config = dict(
    n_layer=10,
    d_model=128,
    n_experts=16,
    experts_per_token=2,
    d_expert=96,
    d_shared_expert=0,
    activation='swiglu',
    moe_layers=[1, 2, 3, 4, 5, 6, 7, 8, 9],
    router_score='sigmoid',
    normalize_top_k=True,
    routed_scale=1.5,
    balance_loss=0.000191,
    balance_bias=True,
    router_cosine_scale=20.0,
    init_std_router=0.0233,
    lr_router=0.000566,
    vocab_size=2048,
    norm='rmsnorm',
    norm_eps=1e-06,
    tie_embeddings=False,
    optimizer='muon_variant',
    lr=0.0122,
    beta1=0.95,
    batch_tokens=65536,
    seq_len=768,
    train_tokens=574900000,
    steps=8773,
    dataset='wikipedia_en',
)
Below are experts of layer 7 (counted from 0) of a mixture-of-experts language model. Rows are named router (the router's row for the expert), gate (a neuron's input weights, with its number), up (a neuron's input weights, with its number), down (a neuron's output weights, with its number) and show model dimensions 0-127. Each number is 500 + 25 x the weight over its row's rms, rounded and kept within 0 to 999. Numbers have three digits each.
Before each expert's rows: a language model's description of what the expert responds to. This comes from a sample of Wikipedia text that the model never trained on.

# expert 2
Description: Line breaks, sentence ends. Line breaks before headings or list items, sentence-final periods, and some mid-word fragments like "l" in disqualification or "ri" in maritime.
router:518518480544507483516524513505454542485482471520521492550518496520502504459457497546516503504509490505495457565518461491533474475509495502502545498489505497514501538498465503496504538483500534468510506517487527483452550517519482520560511467513499522503542530484481521493519509519495536500463521479490531465453510502511477543538489495500476528502482502532512473492539527493481446468512
gate1:516549528484494485479499510523524525515508513522502539519504481506523489484470489502531541486475421509484503483538423494521483479483512502451516496482466512509499446548496480497517516477499504468528473514483520510492474492457521475466458493494487476508496476455517540491499538505528483458498492520485490514467554522521520511521512495540492494504499506503482508521558562495507501514531
up1:512449497470513475534535483487487469496470468493521512512453470490490498466534457514476490485501461536487503463496546531518502528492530471524480507474518529494473534504504463562523523512476538504496489468503532515472540512494496476514530497504530531495485487513539534476496483477492481482477481531541482541485515498537472482518489489490520496499493541500563491469517459552504490523467
down1:478492480508478502481503511429494462518509498489503482507509449515471485527509500510469475492442470466479526467503450505504487484512490457559496517511504491488531515496550513504509496537482485527428484484471510507486485508484498522498451507535460523471512496519504516514481518505531524460526473448476510525453516489502513483504535524470503526489540515544496483508460513463464511478505
gate2:537500479492492456490488529525497528501493497502524498486472506446531517487507493499499501501541541523446514479469522459540524519496507491504504517435517490517452493486481507477483482481496471528533496526486484542507523513498563484495491478479487539476537482461506510459521450519508571497508465513545508488500483514546535517502515506444514507483469472483527528517473489502511521489498
up2:534459485518535488501463517539480514511526505495480494522540469528540493526453495514477554473472514548508518462511480514491539491492544473490496500476531545510519508481491486546529512485508489547479510515474527488519470489473507536467526498488498516519510531494499516460526512469489487513488494520456478531519479494452500494472534477486509539455491508498531458493549528458540504509505
down2:518519516505477506460525456475518503537522530486519505494537497520532505485543528544532469503477489440480475502528478507471508444509463517480518506512533459513504474493455468505464484473533488489494511467527515506437453517503497441510510457461514511495522495496488491470477488540501504527483527483489486501551520551482474460506496489516533478507512514480496498515500513538469504495477
gate3:507485464497503546445479508526518539483501478497507504514523482510510516506507520500512489503485490491452510542517495510515483496487512448449498519481494504501513469494493478473524499481490504509501492475508443493501550475503495495539517506454538561488525514490537507485509482457491518495500453502479497470441503454475511563476451498492495478466524554463477516538480504494482504443508
up3:504521488488478514508517507503513490510504490468508502501495481481501447488486485518497491526505480490521487484479478529507496496527485511477508532449489487512522469496509504502495501558514502492504534533447522523467495522474549493441451512523476523477506457484469526488549503502519516530471531536440473466534486465462532538506476477463496505524486462498511503524528417506466482496469
down3:493488532515467476471495456486550481497483496495485534479512488498514463496503490486558485472516546511491508496512480495504515493525475508524503493480488508458473430500508480516511487475505524545524510501454471474473511511496475516534540496518492522479496433471543478521505481460474515516515458583517501529531519495444462521499488472498498488527516477488520492521504511484521465502528

# expert 15
Description: Spaces, dashes, pronouns. Bare spaces, list hyphens, pipes and slashes in infoboxes and tables, plus pronouns opening clauses such as he, she, who, which.
router:529518447490506472501550528518505496504475492480472465486514508512500538508474500490481559523481524497488531550504485462538499500477539518508524481505500478501503532482453496493493486500481500502513478530464520519443509511500510507559445489523508468502479518530530476509516527511523532489472495448498535449464495472488472507499485515464517451527506493516505442493559482491501489505476
gate1:532502484505498456468512502524524509504503483445502502529484508553550525495530492467516499495526475535518480492523501519544490479498538506457499501501479500552520493560536522510512461504454488547496495505485532504475518464447551525504489498477462486473534502511500513507502531550457563489484506501477485489469495453536499504498483464499496485526503469477503507498488504529493488456510
up1:452472504495510500548502551478504456533470463467520498470512553489491550548492489506481447495447550528518487521529469490519537500503471502549478509495512550483501493466453508490498524518517507505499530527471495502496470509534508471465534479490509495497451464495523527507484532526532522527476488500506537473505483480517487509535495522505496513516510466504538482486534527507512484519507
down1:479511499525524485497495480570509496570503555501539533495496508522525517509532488519449481498496496506454517462509541492494505511520461471507509484521469468507505533449526457546497464483511466524479486520474501521495547481527475540486470479520498509469511458491478505484517487495494521505506520495520514464487543515524510494535562469477469512491528498496497511496508502547488526481529
gate2:570545525510514533494517553520486486503469520479478481519514501487471512483442491562459473516506496490531505471481526514477481505518475501551484533490507510507504461476507498481474552472475545505485540491466509485540500530515506514511501501479482540497520480484537502489469541511524501490459473485499542513467509508516472525550538453497529504532506490498505481496483533523514506528501
up2:526483482476506489552512503519521518511503523521541491533506494493483502461481480517498567471540519485513512533467556498506486519503570465496491546536471516493520513503508489493487483521505516497462522469474433528501492489516521508484488464493517491513487502516459530525455500507517494506574486485506522515517514517477479480542543494468470489514489473503460532484543502475466503515505
down2:485509513511490515511502458452510497485496467433457530498463489477492534494475484520555488472511513545477504467529470494507474507507530443463505499510513519505520495514482523498524477526484467482444490505552541496478501487476516523515496511514492480474494466474502507494494453532505534463457491467469491539506507510505474506511541501510522518500468486531441513494442499524500517464506
gate3:522493478478477483519475524528532475476494511483537507521511505503479507475500488500532531456485521521496509475474570536476498484525534508456511478514455519521527497495499472528508538450512498497443501459468495516476520554496520554496470471511467530490477512498464538499492502508505517499497518493522494515514568472485514488507504536474506457518495508461494518517552500453471523527497
up3:472494517526532523441485530500487473534531516518490512463490495517546464490497508534476521478467469511491516484544500469478467502487518501479475517515524540476485503533492512502501520523546492528545494515516481479494495457487535465486531508541527508502445452484511512494466524494525475524532453503532497530506519503488459523457513523481496482453524492525521493529493455527537477472513
down3:488461500500514498474477478533514496511498478514498498492501461495480509532476503498436496489464519492535523506522503528538506466450491536549535512500516510474497516509488506494525512514458455487454488496490496464482516470521449536497484503472475521475516489457528478556528503547489481482488556540523513475514481480509448504474503506463546507512521453519524485517478481470517515531512

# expert 6
Description: Capitalized name beginnings. Early pieces of capitalized names and words such as Car, Com, Du, Mont, Francis, plus degree signs in coordinates and === heading marks.
router:549499479527491513456553509470469520444494453481548518504510515511484495455523507482550518511469476476493462518504495487514495475464513505474484493507496478512501509482490460479488530475492466502514506539513522545458529488555484493515497491515521498497478521485477490503530546531503487484480465500518574504496509531506443513489491491492496514543486530503480453498516506495472460474540
gate1:510507534508470536465538527501507492520510487468513546540469516539506516472495545486500527485475474488473476510536435473530509456543497528504548495501506516473478504511511490535520509509491541499504495542480513487500487508498471553508490469478470489444537513505521459486541542480483518486443509483494495496497523505514494489531474486546531529500501469508454496494474497518498484452511
up1:465488512492509502531471506463472527435479516504470485479493494497453526520511537531501473482553493506525521511525487503486486494507506502466524512510480539474495567475452504533508502491480469513527495521486443481565473446549468487501485481523538498510488478514465509492537485484511510530503455506485459509512451485533479500511524468506520524494503510490465515471524494493475491476494
down1:481498493470468480516447484449504466508482487479515503510480473500511534516532466478509492450491500500480515472484553515496446520505506545516518514553443467475505513500528524471523538540554499517507493489454520508463479486478472508501532496541470501479503499481545525516521524494527522465506531507466540498512493505496512489532526473519471507476529474511481519479513505496483464476452
gate2:477521483491498493491488511496498488440471518515513522503522493446485484495524471528503499495472481501440476479523506530529475484477522481486501517469523484486542512486477452476502484504487497517492449505480517511486467505538524511496504514509516534447488486527490482477514526522521516454487429511473537506491481508560471488477484474524490488499471428495502507466482484521511436536467
up2:509452495512491521522457501524487484484495509513504483487495518500515520474535466506470517456534549519486520510530508550510492507490525490542513510548555511529474532441493502492512522493513483474507420471482451528476491485479514488507520481518500509491514557524490537511503458520489491484505502530522511515509523502520540475508509513535467551529463453518500484502495510465494539521515
down2:508493515489504510488508481438576517495521504467465501481529489477505509493497463519480504507479519520503500539502536528503481534563519541473528533465491507487491494508510516483539463521488461520511492453521520509493501473533515519473537535437537469472547514523505485465493470484499443493463523482467502516475506536466520501496509514517479481530531511490492465487466480512491498503520
gate3:476502521482502494475490500504521534427485494492517534526477528508467462511507492491513503495480511482523511515498479555525472472473483517513502506511486505476503461492474489507486493500505453507475512531471493543505555483469525489493483487466544455498496500491467492504483498522469513516504447498498541481450552519445485477520576458457493471501509504488467513503545469490494484480481
up3:524482450477494514490472498518501487485530464500493481515495469530523462501499511507472490556489486499490547506511531486496493498567526488466464526511481506548458502517474470492515474513506562503495452483539478464503509465504501504453492485492528496452468494464438505449480501473520477484509484510495481479503486493478480546530459506474518500468467496540496502468492480504496473469516
down3:512496512485445487484524510492505524565469446486519524508573469526510547491479505512490490481504462514509448513490510470543501476490489510492501496484513467489504535491483551549487504504525526522502494499486520485481497500505495506509490525509501513446510515485498501503485509478486494501454515592501527438520495474531502503496510492495463462520496500511542491493491506570524479504519

# expert 7
Description: Table digits, word starts. Numbers after table pipes or in list positions (5th, 9, 4.) and opening consonant pieces of words like h, ch, qu, re-g-ular.
router:549514521527490506490530516492501461497495505464563511475530518534520503510445503505531560549495517537497489510467508463501498537495516497513520498523495525521514481478494487495511508515527482479481525512482499519513494474517511501556467480551539503516491510539461515520520501558557496484483491464514522517526475515524434519497525518494492529494469483467506512529517520482472447486513
gate1:502526538515526468454464475525500490495497505477510505519504521575489508499488497527530461520502494497436515505463506491528513477484486504494497471510483502490529470554497505511552472522531488498451467484500524484480497488495519488483541457524469517492525459515545522450506519518507532497465466518507491532497504523480536519497502483512488523539534534550476509500539475517489461467473
up1:484502518514462590497483513514521488485485533513525506497489497480512552474487486484480485499543517492531474497510461518518479509494477479569486481530492503501505516513511555523516501535498513491491503495514519506504508513503468489428575487481501536501476519501494542504465488514487523486476508493487484491460461492506453507532474518569519520503550487496516514472524508502499542494515
down1:512470505517469495466500520488469499511488476505500465497430491535503533493492456527514471482523495489519556497484509483497494489475534472508555461535520507499521497523514513479492502505432466516516512521531457467514542487506509528462497467463489480494525542518540518487529499465506484467481515479506486506498466478516498480495497480516548552493518538530496466520507526543464478504533
gate2:566502481515517514504517476473477510500536460524491522531499531514517513477480518500470537498505488495502494526468511507465519447502533495501515514465492517513500503536473494501530500534477549502473495484438488516536460519448520537504535468510517509512502492504510522447490543524498538452466462504500505517523530478493478529499513491535511474508439465498515533536519467515497468471493
up2:492492486486531535509537502527440529478467498518440455506525477520507527520518504495535520499463482477450492481524536493519498541489526481500517540470508512506510477491516513491558478507470455536503465534486501523508526466482517512458542495523540464552509512508479481489501514484489498526495460504461490538540492498533492525522506522505468499529511528459529523507509506517469468511489
down2:535502503523466502495527461470540493523496477468490467497468445468490490503534512500478524513504442515455523497497517535466455496527516471483485513472488503489446521489501501507499535493504511517529505440488516505527483501498473506497493544466515499482449496524480455542506485552466496526476492479484509528528500490438553500469477495456468516487491488505506480475477530515496535503513
gate3:481500498561467558460467470548552496519510462519510519493494526514513504482477485483503508522489493497473486546490488509502498527511478541496519507540493474528522500497482529541473485492507463541482532489471470513534502496487514457438502480521555511515523505502452527490485477479489484457491485493474493480569472502456506502491519496464487525466507464495508484519531519501526487488481
up3:499475477473487477479511477523528471540522507500472556541484515482503519504501543486529501492492503503484503439478519481518470480509493499532474502481538489545514511521505488471535506456532544514463530458492521495472480551528506501523507502466510478471510480473496482493527561466531504492490549512479438493464509505515519506539462511477505475519514529532491500508474551497481497530514
down3:490476490469518449481512519454480499472468480459533513521490474497515479496498541488454463476509505521472504479485492496521497518480509510531550512497500469466517495513525552536516533486470502491490498464454521497480519510496485481548529497543542518529545503493474533482509548488540484504529476527465483500477522466490474481513467465524509477557528501506514495546468524495531475494494